From a checkpoint of a small mixture-of-experts model trained on Wikipedia.
Size: 11 layers, width 96, vocabulary 9168, 28.3M parameters.
Experts: 256 experts in each of 11 layers, 32 squared ReGLU neurons an expert, 4 picks a token, a sigmoid router.
Training: a variant of SOAP for the experts, 628M tokens, 4791 steps.
Below are experts of layer 4 (counted from 0) of a mixture-of-experts language model. Rows are named router (the router's row for the expert), down (a neuron's output weights, with its number) and show model dimensions 0-95. Each number is 128 + 24 x the weight over its row's rms, rounded and kept within 0 to 255. Numbers have three digits each.
After each expert's rows: a language model's description of what the expert responds to. This comes from a sample of Wikipedia text that the model never trained on.

# expert 51
router:149130148104145103112099151133105143165132112114126102105124097162114100094154119099109156164154090156102094110138091161139152156143145129117151112152159157144118102158132144134103159103118090154158139103107112102097099100105096160144145164159096108143124151150122145161103094106101155102
down0:132134144132123134112123110151153137143173135137105090113133145127159102133189169159161128115105113083146097158108161167130133091134137149099154114156096118160105124114128108128159134150117124159140130079103174150114151109158138124099081163127141122096171149098140143104130150129111092100
down1:111171150115150133127157115121156127138131110170102123111107117127136133174130131179156124099121141077116150134106156098126127117143170105156180087146120138128163128093118156091065107129126149091114086123112109115116116134163129123139129145092133091166134106095119161133157104130170117132
down2:119123123151133162134120157132116121124120109192148104133141138144074114115135152147114092116118152108103142116130134195135124113124073133101106162147154147124151119135168182121117130127121147149145069138130116141125117124110126157097120077124126126101132160137164072087135127080139153127
down3:123185125148087159135147099153127153125129138143083148146135080142091135162155127158143117106128145137185134099145119149132116108154109113106136102130135183156111148093134144155171115127174116120145119154111128173142146140129149114125147184138153162130131120104160157147136145106133082149
down4:160151141131100093141097136115084129147116092146131165132163096090188098137127137095127171134126185122127117094099081104121157114122122072120122134126123143156157118128144114159151170143113118138169142155107148145138120111157161082142106122163143143122128122167159116130117115146139147134
down5:111140168089125101142114121145170122094103120129125135100074113087095101105103124112096140131154109149144133107110140137108140143145137176136155141146116117129161119108095061139134089146131120152164115122172163143109141120135147126113106094149095093134146109174110164145160121101163133100
down6:149083164162154116106149131132105115128111131152122148143152174160098096137139138110129091116135113148070139123101109147124117077103116136174118126131164096111154129151090140114189083133137157139134101127137087107163154119139128150147138120130128148094138123161148133122067147106133114105
down7:132126139116116164108101159129128105129109149139144138169181116111126106117168095130141092115192119120117119177095111098108099128114120168129134135136126127154128139152144107139098100161126141130148074157117123114166131148176159082111146098111142147138127120133150071105149162096155117132
down8:151150122191101152115102147104100153113171129132072097141133124136096146117122110122107127096094156138152117171132152128175084139123155143107124095107128138141133151145102131120151085134116156128121139151160096134133124132111132150148153091145132150159111138126112128084157145164101197131
down9:099106146107107131153103133116150111164123118106115099148178133101126154117109113099125093063118116123113129132156111133118160150116125146081156180115097108093144096143111155143159138103130082103122099139152112105144140088138133074096140088125116140128135115130154158087093155155124147135
Nouns, commas and pronouns in biographical or sports narrative sentences, such as year, study, show, season followed by a comma.

# expert 32
router:165141144129151095106085137093116152166130107096138110101123120166111125098139100098114153161140106160102085101152105173141147151121162114112156105137144123132128115147133125168106153116113086151145124108086114108108107120105121160164156169133091111156095147165114146149094112107096146121
down0:111123150134093104125171095109142146130092125140148110115079113108151120139133144115142152172126111087108097152108156193104125117143118151114116107136155105139146115140107112143113102120169163145166097166132139126102130084124097134143119155096150152167141118121129191125102130164086111109
down1:125089136128097117157110134144131119133187124114110099125137091128105151095126113136164120097111108145125112138145147103152141135115133107167194125204133141096144140109182119074138138119119099122106119100096130131170156098144147147104145162112146107132077114136146135134142153124105131156
down2:133127094090137097148148135115114110093136141114158126089148133096127160152105119101115146157125177133119118090088130172151173125087131126151135125142133117105113119084147133139157111137145131179099140111153110139155094138102130072167166093080114116107111113101114134095155149140127107146
down3:122169119125126155123150156140131109144147127169142143089118112125111114107117104104106167119155160133132151122156133138062101150142169129109154114119175123154125155118120132161141183159132106109125222095118135113090116151125131122131109106150118140111098119127143151119133109128075102144
down4:107132145119109123129143116146157137168138121090129133151145105174144129144077146104077108135115131139109154140137100160100146154116146124094131108139126114174154097091128142123121112150137106095123166108114174115110111094165165119122095091118105184106115112083108171145102141153113135095
down5:130146149122101125094151109131111113110146095142125109148105099118151111113135160095136087101155122133171155135140148148087162135088114141117164191083129131131144137108152115175118111150162091157084104094138143146110180154163135143115125117147108152135133133125121112086136114136170095129
down6:137086148155131158141121122141131086138140158107172123114111116095114124092150133162128143145147098109119152105093138125121151091171145153157132187134138150109078136120106145142091108142113134132138115135106112121172094142151115145146123100159113157168086119120146065159158095132106141109
down7:141119150153124092148134141165146102147149117133174104148110071165144141107110113138132174129103102153123141143111117148207133136123127104127137089136143157124130113067135137166133128098126142136127102067125085157122105097106115123163121159128124111130155117106173154108131141114101132125
down8:171126148085115107118152091129146112127110147160091142111068146109100150135086085152136146113115143127170132170124087154140137154105111096116111088110115104101161081158120109136116130119133146110155104142111080166144115093134107146133123129149135130108155098104149154093142145129161147120
down9:117111081119126108131161140101114089100106134135179109151128126120103097147196131132151131136131138123125095124140111105117129115196104125122127173152110130080196133135114088160131112112123143154134146102125121145117133138113141134146131146182132140084159107134139089091122157123096135145
Closing parentheses, brackets and braces, last digits before them, and line breaks ending list items, as in (505 ft), /[k]/, math braces.

# expert 43
router:120118114122138132131143109074129115139160113087123125091086139154112111178121093122119161195140096145098130134153123144138093148103126146120120172112170128120124103158150140159172177180143088154152094164153149095122104118136112144149107131129132145155133121100127135144128110114094132114
down0:145106114110143119170146075133146130147162120145135112095119127107089122144170160143127117107117120122117101154152155121159151083167135092119156101159096158102160106159150135082085142119123141121137166121145145090095128097100103153163130167128147120148140164105101123126136124074125118114
down1:088092135110104118167139070160153126105132113156106146145149129124171147149142160075136130129136163099152142085132137152096150149140131095087111133118120126134160158115108166151158153118120156115160134125118132086140138162145123137106085153128101139130127129136126162092149155166115180141
down2:110148087118097109100108143120121128091125137120127141189160126106121126122147144126117115108100130159134081115099094138134166162128105126114112127147095081176107161131140093169106126147132115078122153110107121129160098114136127082107081123120131117094153083172142167147150133132141134115
down3:119131150117128083149134136168144084113141144112156104136124099119154172124106156132097097137080142132106100112134065146099163142120151178127080125148113124135130171128131169148107129118093110109127134096076117134136131126125127092124134136082096122093141147130112172158138166100141126131
down4:147127129121120063166127111146117090110139176130145101172144138150147141122105127106070146086129116114131073103125115141169148212117156160108169119119114092132109145117154127108125128129148149150121125137125140139113121094126166122141121145133087130108149145141114115145147133137097160161
down5:144113147130119140160133174151097126148104099160115146162144143170128091165136108075160115138108109128130150108110176111127161103111131182144157137081157154140164105143132127133128117127152179134150149151128105102104126079108140130162161086146114101104164121145101128125128127146126158121
down6:121115131090146143101126116192094112123073145153137130156140106104134100104149149118111151101110118186119121173101140133105080149144126140180108124140124133129142139134122131131125146081136104122129151082150126146124085074140159179096151134132128135118147143087122153137140108098155137147
down7:121118146143148146137168140137139132137154058179066157130094129126111144109141115144136094094113100135079115096159131103128144097149145120124118117128167108113130115144092113118121129101119145147100127167136165111141192127143138159116128141109084108148143122153096159169137116101098141144
down8:121129124147096107180119127125161114133106155123098095144082110153102137126163161136146113121111099104140162140148122119160117112156144101156136092113112099130072119115141151159130144120105142104129072120141143150120170184110121120137131084148154107125161169148160077160136125136111106110
down9:145130115169113093117143170107158111111149124108139159149164127178118075144139150102115145140122162119120121190127121144096118144143173150109169085127141110112119083128122116151110118127138136108120110151066145089118115128104102120101126158121106129092106148140088108161134143146086112144
LaTeX and formula tokens such as +, \sqrt, braces and $, plus digits inside numbers, chemical strings and separators.

# expert 34
router:111162171112137137162134106161140116134117181114084127145127172110133140130128128137131125140134103125138183148117138082077104123161134113138135151096100134125145124103118126088131098179114127101087087103169121150134133120114117112168115135131115087151188143130170144118117150110137086122
down5:130138165111180140140175141124104140097131142139097141134137157158141087121114099112141123082119149170135153151136092155137129083146124132131122123129152159094186173122148092145168126093162076123114132086104112125122123113141135126087132126111116154153130119108160144103093142129164157142
down6:103158062162152102143178157085142097108124150172083136105162107138108113090144120181108124133145152096133131124109147123149121086133133131106120144153145132148112083142139142167176136106147141136128157132147123120150146150136182117130147141101115133103128121153121135156148146148155164109
down7:142152131089134083141134162155157112148110124097124139083160112146190121111126126148122163124113134133102153134175132152123108098130096060115151110126137126136132097115117116127143129100095107110162117081131146119110113110135115084100155126118136159133136113136118126189106114114076085114
down8:154125092105114117124136143156138125167128150130114135123165097094153117159172145159137106154129114123097112098099171118088145136103095095110178143080151130094125114108127156124113169102103145122139130134104124126112130127125156140112100135097132129111083084158161092147164076114121132090
down9:132107104144088155130097125158137135143119173152149131121091145107139150165169133097111153125124073137108099146107144092057092135157149167147137127126090129147127141158147131145124125148145137126100094126138129144118124125133100158109118122144124114109135149098172114093154166121192148094
down10:116125112160132075110110172125148154089132125140103118110149129157121120115140139178069153134129119088115089125141113112138103159092136101127111138099127090118116088087121123113132103144097189153150148144101110172136138099131124119147135070121102139104115127151106100111147107159127096126
down11:170115124144150142113135150118131097126119120151135154145142098150119164130104157163154138070105118105092170166130089125144136105134136081144152154165138119114097150139155106140132157111125105165128154111128162143114088117136186116089109110110095145119112102148152099079142095100115122146
down12:162094114130127105069116122184107089134162170139150133098105088154115138105142138127141126138164138137181145167125106116102120179156139157161131128105113135119125127138152116129086119096115105158096170095111100148075134130137090103136132119116090133132135132119114164141110128139104134102
down13:159140100118098129069145152122152117125093119116145150127143130099079067120129189148153109129119130100106100152091127174137162134120126148106114138140138149120124133107129088116160136133104096126151118129097110108156185150131114121088115124101123143115138096119110106129147182154085136109
down14:164137161132133163145097184075110147105104100150134133126104126160142142106152133139116172155110110123120137166104142068137117178135173149129137083096155113126134091100121103127148140173117125123131139097130143115139128132118164084085095149128123123117141125174108116142103135135134129166
Conjunctions and relative pronouns that open a new clause, such as that, which, who, when, until, and, but, However.

# expert 23
router:153132147116152101111100156116102133164135106112128105095130095163107094096154117096109158164150096158104093105148097163139152152134150130118145109145157156136125104156140139143106164100112099159155142109102110109102097105102098157150146165157095108146120153150117142160108095108095146097
down0:099125066122134149103128118104102116131191150139116110104099132120151127093155088143166130079150113135070143158100157143118170115156112117118110101120128123135141119144148133143122111141145120154142135127110140154155114103105126105089161176131097113104153074134150151136106130165157155132
down1:154146115121128075124118150154133132114139079123116104136092126195156125097107109129127094163153174155140162109120138157152127080143153154109107139121123132149108102101126153069162112109126116163139120152119144104136156140169113135131107121075144093148145117125154118110138117177125134106
down2:163147126101146181106105128106074133130148136079122141117160116148120158119148117153111108135132149112107121116136192109133103118117130130156116159119121120130145133121154125103117137146105133149131127131100166138149174153154066157113091127137148124155145165088113124139050116130138123171
down3:118155105118097144118132122104178111146131120147156143151136155117101122133161134117117112200152133119103162079106097165097120116124153162097112095144159152130120126133139142103095134167084129168135138116164125092132116098105126153193103133148143122135162127140151092101159109130146144123
down4:075124121174118096128124102141157107118075115144083142135150132083113120087174153141141144129121126153162106121174113136114089156145167093143096091146135125138141128100112132108111120117131127100176106135129155172120134153128153125146120141117147156149142178144155131114130150133095095088
down5:161158116137177111164113118134141164175125132166095078124080107146140181146146154153129168145136108106134135106134107131143155104113108121145123082148110149130111133117118122097131102112159163141121130115174115103136102157101170099143158100129098154124178142136143114122155160135149109128
down6:176153149103127131097182115091105121115081124113104099123147120140141135116105113124112152154160098128145145130058152152112147143129090128092131162153146138171125119109149125166155109117141122124162161134178094145131164122110132141148186121111135163133104125139126145137159134153121099097
down7:109112137152104139151155121140124135111178139135157142135136080131132120119089107076114200155123102105106094137136147125113160141146104140201117138126154110149136107128097122089115093105120119119148100131120143133112153120132139177106094123132177127154156156131147099139150156141104088142
down8:131135109088161191128153111138117126131139140096151113101125094098128103134123101139072133111131155080148131125105164126110111101145091104100162092140149144135129111108140124107131113168141103117105134140087183143158118053140137113131104153118135105128118073113090130126135149117141134125
down9:131094160165103084119168093130154122131143135150111104109101175105167143123105126161151119135131169129110111123131122122124135087097151160129167188151161147125107142134094121078111124123134130120126101131118116127158149139129089081152127159143073127107126109159117110148149116177112108141
Pipe separators between cells in wiki tables of episodes, matches and results, mostly right after a date, number or score.

# expert 28
router:154132146114150103111103152117100133165132104116125103092129090160110098098154119095104157164149095152100096111151092164138153151138149126115147111143156152138123104158140145145106163105114097155157142109101114110100097100101095157152146162159090105148117154151117144155108100113097149099
down0:113173129157126096123109136115100146127142101117101107159121199149114155128129107094137136182117121095109172105126162112145120146133121106114101113101119118159094122105133078127125149146166129117098125121154157109176133151126111150133110131124121176127141142100132176109104130179177132113
down1:101134159120073157171105130123099115130097135139125108148077105137116159076117136124155150151132142140144143114124168121128106107123102108125108155100080156135135143098150154103071097096114139177157122115116126132113134090181116131118104159145155135134134165137159134096144105118133156101
down2:154140146146123062132150124147159146147124107096120114169112131098146142156137110138127174144102122140122082164126146116112117078084148174102133131139172150141174129130149121172156168150141130155145117100149114093129123093151119087167139104150130112103154139144153125154127086113129129122
down3:100147133101134141123082130134127137182112116100155130107063127182121096143117124128125122128135093105143130132139134105135149145091173117130149130081141130143159093117071100107118102111130194102111163167127114116110111117129110115155139107134152108191113105139130091109109137123117133117
down4:045135119139156150111162154125130126124146158123150097134140141139151119123128149135094105154193128153086124098118131107148134140116089097174100133158116109104109129118126123143108121096150159153128103107102140119135132181132171161093110107144135145132158161115107171122121125175141120140
down5:113128123091138101160120144148133123073098112134150144129146146162082131165142151099121197115173095115129115111160110135149148117104090135137159096116121102125161094157151149133084099118094132141130134100129102125106116168144132137105094159126113123114141118143084114136142095151176104113
down6:101117096102147084148118146179103134119128135102110123126102111129133157155120148131162130100124152128100136135134162168150173119133168099147104129112111088160113165117113158084142125148137114127161133097117120095130108113104161099129158159157205127138155132120132161078115149116131156126
down7:148127135139137098163143152104153100133160166101151129137125143112095087121146129070084117127110121136140090102081124174143109130092140140101137117096140170100127121106120170139129092126108097087134111113103095149123106133137115122110124181121157136145110096150117109083100161084118128126
down8:099100179075132153102120093095161103143140073152148149164121111136130147113115129168160110159131169121117120119128121078143135094138127121142107120146131178131127141133139140077085163115123121157127168145139094141172119129101140140129097101133169108125102110157107098129109139113147117116
down9:079101138069125158144119137137119159134118127114150057157098101132105104131143095157147105107143118089115109139117150145146149176148164122139068128143167118117101141149129140085142094131092140130128152111144133073122155118139136144150109125163131137146131144085093122108124145131110148146
Nouns naming organizations or topics, usually after "the" or "National", such as Press, Society, Museum, Party, crew, help.

# expert 27
router:118143117112123137154106110138167131140147126178151106136161147129122123134140131116112144165171125136120085127117146094121150119122119100142133131180158094105124156157097171099145103105145117132121102103166130105121091168112134122168139107120121144091085168086153050141136114112156127118
down0:147141142150160144159101152109099090086110090112084141141126153166123138115148143162166125111119177117110143131091116127134150110126164131121138189123158103098099142099107107107128151114131164093121116130164108101113160142128151146117127168145081128125095168108097149093112124137149108113
down1:130097161072196184150100127143150095133109120137175090132138148137148124150105093153139117166113163120126117155150147109126175150155094179104172141151119143150149145105135118139158140137142130102112156110133138124150141110097123109152135112107137156124122091090135133119105165133118116124
down2:165121184102113153062123135142105144166116144125139142124140127090156122123098140098112150149108128155111174165139103104124134192142135137111163149120120105128140160118127099149108145149155124113153144108090071138094125142098127159104137136154137143134112142087109129111163116084130115102
down3:139100149151113127122138190143093141076094121136127176118121126120126155177150142154092126096126117131145166137161089130156145171111133103133149122114078146084126121097101095123114156123134118115103149156159129151167129098152147075130127132136127112143110164166134127140126130148095093139
down4:105131129180141097117119150121108123111083154139173140105136145149093106138111114132127131132127151068128125158101116129151103133161116117165128119151124146083109135132094139124200144160157155111139119173168133127159136102120181110080099117121132166138138102126137161141088117125148122121
down5:159132125173135128099166100110127089141170110154121146118119116107215131111127143116136146096122157082135133114120140073177131127110132161180145129135143123118173119138112145132155126166126120140140148142164115138123125119158107117179102140162116137118141084116119133164082127120123137126
down6:083162187115109142150149144156129114111131115138171149165114154146154156111127143118122101139153116110174163139139113093126156129147166102143143160117155179107163135126134159104118125112115137106116132117150160152106115118127116185130163106125149142126148118104127106103131069099092088143
down7:128152149120139104134059138156111097101114136139122065164139178105143149144111117181139112173124129151148164072125117126103126108150115156135143115121163143139127149130134098123128150127148149130106131120104140133163082111112129135137142146139107185103135155073115146141122113089143142152
down8:075100072150142106109148136094142089128119167135133103139103160123118123130106133155164110133142122183118162106146152125126074135149138163111133147138117154121086135117158148123131121157154139116147119089118135134100158146117153097086123125092186108112134141122151145092080141145144108108
down9:083137123112114158169099157120144115130121165134096152122148090167133073115140132085118144128144152096089103136130114116125177154111138093138063110172150125129109129168082169117155146089133101156159128123114097093145125142133118148110150092128143116121121113148135110110141120104108116118
Commas, mostly the thousands separator in numbers like 150,000, and commas ending clauses or list items; also "), and .,.

# expert 55
router:159138150114149100108108152115106133170135102113122111096132094159109106094152122097104158167150095155103098108147094163134156154136148128117144107145148156134122102159140136149109159103112102159159148109104113115106096107105097159149146164154089109146117160154121145160104094108093149097
down0:148147131104126078122143155153121105131121154146157147173119128171141139085107110109156162115118094088157135126122124150089157152117117123122134135122098136138136157159090095175120136094131122100093110143087051127120146108110146160117137114127145134137146079099108121112161140112167144131
down1:103126122140117156119153148152136106142142070114092131148126144172100153148151136117161166135111130132095110146112148082128131123141133110121116095150148118123133159144094164104109086138139145116116175088122149122082108140176089119097142149142162120103145168150126117189156120118102139097
down2:181119162090102075142102153094118107158075099160134124122112159100160156130118128111122121123157091130107153108126135081149179187103112142163095150138158136097135166164131118133113125087132130128135150113150130096102118119149130114114110138125146110093117146145134111103120123144142090113
down3:118168118105216148141175146096139138126133119114142159116087148144107084111140123130152154075136098154099123126121127134165154129150144116144116128108118127088133138107102132092163101149134131153088148166157102113123099109146149118177131145120117125074109116138138144121141120108168122142
down4:160124180140169118121162116146136117156120117111110138139137139143138118159137146145127176122158113137133131126132161145145126150134171106101110135138087149119135117109122102119124103110112142091086141104134139149110128148129157076131131123165124117189084099096084113101199095167135098114
down5:120141115138133091138133136111153131137138141113138125123142150149066158153160134154157066114161167111170096132138060137124082106114127107153109128134174143138151129135101096085122119094112128129156124128142174106156163105147122144142109161104120115143148148160117139161107121149166104121
down6:115136148147101151129092114071103127056137150133138094110111150113078089147134110107129133115140125147163113136130158122144101145174110128116114127085136138099126112136112135164138140108110127098139111145107134120099193111150118143173156119139121107127105091132158139095167076131149158131
down7:086082135118157110120095181149143119117115157101139153176125143106100106147134133138149162123167141148115149133147165139122127151114127119148126099097157166148097132124107136043095108152115081175131125153113132122112150171169139139107154106137132119136135166133145123138117146107136136114
down8:110185099128132129156145080180111102084111139148126152140130110106147112129082131142155097098108152122139087159168086122143140122112114154130131150137190106109115126079131130116122166127145126133139150180135142116111128187090138098127133130154131099102133118093118113158149129121129130112
down9:155163143123131132144136124116133139150159177097169137101142134125147116141137156096146146105108119133111133124111127111133178119141105120135115116156136097110137145113125087157135100128099097111140142078090163136115151094101181120084100130154132085098108146131099110128113155180194118105
Periods ending sentences before a line break or new sentence, plus semicolons in table headers and lim in Muslim.

# expert 0
router:129169141114141123098152108168120110139128160121157129141125129113154140125109176106123111132108111146143103128116173095117119107157147118167130173135152073104170129144123153125129077152156137098131099176153169135129121135142163162103111127129106126137153123099138075139163152095141096168
down0:123112122127100143124092142169141146093112122104128084129146089078150136097118151109153149126158160113083118124136145145116100162096134134123118144130107107153079120103070151169102120149124147123124152131148132134168113151153108060152139099080153146118126112129168143138087131112132124116
down1:086165129148130116141140142121135118132123156194087135114138122138128109135129170143137094141104116117126122162118134141130099112094091095138163112106124120134129144101157094170123138120125101126119124154073107111167163109112102121142158079108151183137132115155047127131137122130120110157
down2:139141157096102131132146115109104179168116122125140109149148161110129143111125103155130129111109122175136144134141104080115131173118124126120120133125131116127136146078128126091109136142148167071171130114098109124132131164098157131064122152126129129124134118109200095083100168119107118122
down3:128141125087194109118127112142117051113101119109145145154135184095089120144156160121131127125135154135129108090128110129144123126132149146106093155130112077111142175119173104157132115108109139137152124106130126162130170149114144151154104121178161148134171117114119155139143122149123112135
down4:158124143104117120129145081141154138167165125128134114075133122155136139106100122068138143132142083129110144160091091136108174106084153110115111125171096143108146128148127143066095157135130075131113107134128143120107094101133092115170113137150149119128111107111131122141141116152145092121
down5:099139165149164113069124110113161097133100095114112119132134134139110088153119135123170139183105160110181135113131145152145123139143101111135097106152105150140115150137142152159125189140128127088139185143112145118089130123140123164120127155168117117147121123153130121139140168171129163121
down6:143161106129120115099111132095113106123098095140152118130134107106160149137103123120159109086137103142154133104142099147123099141145133129123138103095081118134116144160121154143125158169126139154103111144106112143153110123161188128205138131097116115126142181101149120133126079160107183119
down7:120108118182118128087146127159083088142155144160084102108149165152176179137107132165148135158156153140095123178113144134137120147145108107104111098152117154123119106141134134130155097135102108127108132104125099123093164109154114127144124143131093100102117130156119140130089148101105129174
down8:114160181121083123085163139116093163158151108125131120160138108115121169103088123133134110120164103151095154112131121137128138173154069113148123137121090144133150141116112119114121120156115134118129122156085129088121119123106126110127119117154118142114164063123137130108131074120134072155
down9:141179120165131162107106126126158125152133128084128113088108123130132117169107109132176138150144088153094140136144116145107112104152170132156161100097100105107172099149105107112093129127106089134136166127132119165150134148119117189145095130139133144157130150114100087152150152119127110094
Periods closing sentences, often fused with quotes or brackets (".", ").", %.), plus decimal points in numbers like 32.64.

# expert 13
router:155133143110150101115093151119101131160138117110129106094132090156105097103149115094109158163151100162107093109144089164138151156140144127120138116142148151139123104155140142145104164100112102160159144104105119106102092104105089164142145167160098110149120158146115146160112091112095153099
down0:141077100105139112116095108124141137123148104104142155134136122114199117125127089176133103102131121116194087131113159107130107124127096091161096154107122115125147092125126159139128090129135142118141131189144124163185142143121110130118133128144122123099128121121128151154124145061129126140
down1:104078094160130131110079108154128112086088183148161102141178113139141117122156118133120153119133142123100139155178131095163120125125132139129086123197146095127166145129126137108116106121125124105122147158129104124146136166121143139129175112088124114158165113123123105117139132119171131121
down2:115136115136124109099109157135127097124134164127129081138104154110126157125107079153116158150125093139087141051107128128138141138135085118126117128096066144117130138127195116123152127201123129124118145103150139131113122128120118148099109126131148147149145122162143147099155125144104073130
down3:117096122149137131120073130135084119123115096077123110131145151103094177133148123186117130147087116124124144134100183103152100156117135143143124116112099096110113143129132163124149109069129096140154120136130080133102128139096176143135168125090122157141143110144146122122080115149139116128
down4:114116117120147113115112105142087160122111150121125139103174133146113116154095152072114119142153140145145146156111141087109118142101124123165123131118128133123154160100172186114112154144148110106122150120150148166145140168125140147096111121205108118119096102118104097085130142100118106171
down5:121154119096156136105141095100107108115080179128124150127136100085144145133110186117141160113137139106101116088106161115141100162125111139137102157110140132160141138116110113095140146111108145126111145104126141084157143173143146166119150103134141129155123157131094149090119094107104075087
down6:108100146133096164160137111171148125120124129130137162107149111111141151068144122115161171138102158108113131147144108150130153081138167142101141128144137113172107156120115140136117132099168106143093114135136120091081102145134101132143160188118114141104155114119108145091144123086133082149
down7:122139118162082148095111159139124144122123175157129189163109142140115111103126158133105141116119132107149153104147183115158126103087135130136157114160128144179142144134132161161151138136133102129095113149102145113153120150143114093113120122064128126118078108115174107104155130136122088131
down8:089074108102116120119123103113163144161110139103130139143167140116111123137078104112098141098117136142172116109170134157109122161110120181120143114121145135146088132095173147102091153162104139124136112108118159067150102151101110175104125140091112105138126121158131135152135120127125151101
down9:138137086116130132099142113127162131156138102114158141156128158129134103144143099086129119083167119136080108130083091104135103110144130137145146134144094095138134107051139142116137182135171110166114166132145122125106125109099151139148159084142111148160158112143126101143113134092122118142
Table pipes at row starts, opening quotes or brackets at list items, and month names or capitalized word starts like Chap.

# expert 42
router:157138152116142101108105150118095130162146106113127096090127092162103105091144125097109157157151102149097097113145087159137159154134155125112146117147153152137121113158152138149102159097111099157150143111105103110094096101102103156151141167155092105144124154148118138162110103108101158097
down0:118130113163123135106120123116144148143138088094152148134129148131102083112113092093141106166111148146124133146130133115066139157126100153139124149124167103129122115115176105108133071152139106154114115134128125161114131090177136080128114102087118099080173139095151104154143157149141146126
down1:140114134152161108087079137146115093134116126112126108098151147071130160089144131102112179118115123095126106103097133121174173118093139128134171128128118131133104118146140126121100091100086126084074140115102127119142144105147112133133105127122108124114163149091156145150137135112166146178
down2:151157156124084143076136130127117126109120160115142128165083102102144143145116091169150141092117163114128186146127135144154086140123131124137115119155078122155116133136118094138142142157127113089126120087141113115183142151128148159132115172142157111120141151105160099131148135117150136071
down3:137103100112102135148098151157125145125115152136151134081146114126195119145131172164137116136079147088109126128164110125133108135121143116091108142141101169102114153118164119106116120103139136132125115122112087146136130133134143102117184063124171130155088115119128164153142127079103111134
down4:104172120117114112130109144142133149153120130191176087143144110131111124143151169099129116088153091178168132142136164124119120146151099120132120080118171154153126135121125134111132119175116116134136087132093096143139128114093137132153112136176111137102152108164163138116103129175143102116
down5:160152121127106107121129138126108179114098095132088138130081079166146126143112124141175133126168117110139091105153119093131114108104128093118150136135134169143114103141108161110171140118113133121123089126123102168152079170080116138145107094110113136113079131102139161113118124121108164118
down6:130115112180115136113155130152159133151124129139146168112110111178123138180110123101183115128177131161078088121122101092103131135168133134097171168146149133133119179118163120091111112089124140141115106142147124122108122117145090115142168139118111084121143137128116138162153126121120149128
down7:141106193148155137136138157084158112118111111123080075126095124172090104117117134147128156133184091115147128156142093152134155109159132153095115133083094115126101107162120136156168127141091171127134132116104117142128112138166152130116124128161128119159096165110127144140115124131145129132
down8:118109136131139116143121201144107149143134163136139121073107138089086120170123083085098140148122125126110122066112139094119137110139111128083128108135092132107095089132125092131114148119132116148119099145145150151123132125098156134162113149090060149102126121132110124141113136088131112116
down9:132146104137143134109108128144098109145120166127058090101130140145164140131128090152112136209090125131151128135152138096131103158154114151114098130108103114154113107138119143122103169181125172117149135143146125110076111160128116151144156133109134103119103145123135167103142098122148115097
Single digits inside years and long numbers, mostly the 0 and 9 in 2013, 2009, 1929, the 2020s, or 5,000.

# expert 25
router:154129149114144094113101157111099137164133107109121104097131090164109101097155113094107156164150095160103099110145097162137154154129148128120143110142151155137125102158142144144104161102115099154158141108098117104100096099106101156150144161165095111148123158150112145156109096108102152102
down0:123113122145135161144160098102113105130168154150138102103121138094161134106132120140173138096133160138165126142084128142059147174118134134096114108104144171119112166139156113161129114113174179087135108142153144132112152123122118141138094104136098139125133089177092103121142122113130135145
down1:120138114140136114138142088140166135128099066180162161141120084151139109127125117119121165129088109143120118144127147132144108097109138115143160101088162104115083151156121107125152107149156114132085162090120179150144126109135136071112121105165105129088132112135147145136139132144123110169
down2:097126159101112103163115161167151119113111172138121123123113102105151161163131123150114157126090169147148145146130100111128127140153103149077093112130126157056114174146114072139115133118125139157109125122110118169136131133116146114161104158136133105106153152123134146172110091168138136131
down3:117147110120124144137093113157142138122055117161104113066145114136156106111141155131135153132129144128141149158092121153105109172123121135126147118140133130128113177142116100162159077149142124096142140136138118137160155144148127134095165139190130114163171105147151094151105103137162106117
down4:125145103163140120146169101151113138149129145070146116118112152131113131126116136158177159087086126130146160135128161141142155148091137171150121151137106117152119157140110131129096113130148079121115091108139115168106156118094105076099140091151085137102126116100104122089112098154109126121
down5:158156175129148115115134133128156177112104124109125180133171134111100109095116115106109090118125111127099121151136140143122183127150142145156120140140079137138113153125139092153153080107130118159120121140114148148117170101094159124111092102131092132132108118116109113129152138106156163056
down6:179123124113120105141066160150152131105099104133135130128170138138135145093096160149088094095088135112155127140120100118173093124121104140099161117145150123099144143118165135091108111174092092149125146083150138145116134163152150136135100106147151095115147139155110103132163124152134126133
down7:115167167155103104134169091143098116138128116099141136095096114114131098122088144175164112138127134119098121185144157107125138116174140116157122160128124118135171171083094143096171146124109114143143091155119147148137142134150144125181097159117118122125103146157168130146117112141116121125
down8:101137147097172140178108104147160178181119116150120131108105153141168162136155135154113122142123109096087110116119173147133123127127120125118140165122142160081109149125128138159135116190149165137110135113142136125159125141158132147142130152119096162095089140107107138124171153135169124111
down9:116129157159093087115155112149134122137159145103154077104157098088136162142116126129113118127144102139131149134135149122138113091113128117109100165114094156134150116085115138096112152132152126099099123136166118164085196161097133097100144163125129147130105136094143163155130120112169096124
Word-final fragments after a stem, such as any in accompanying and ions in elections, plus birth-year digits and table pipes.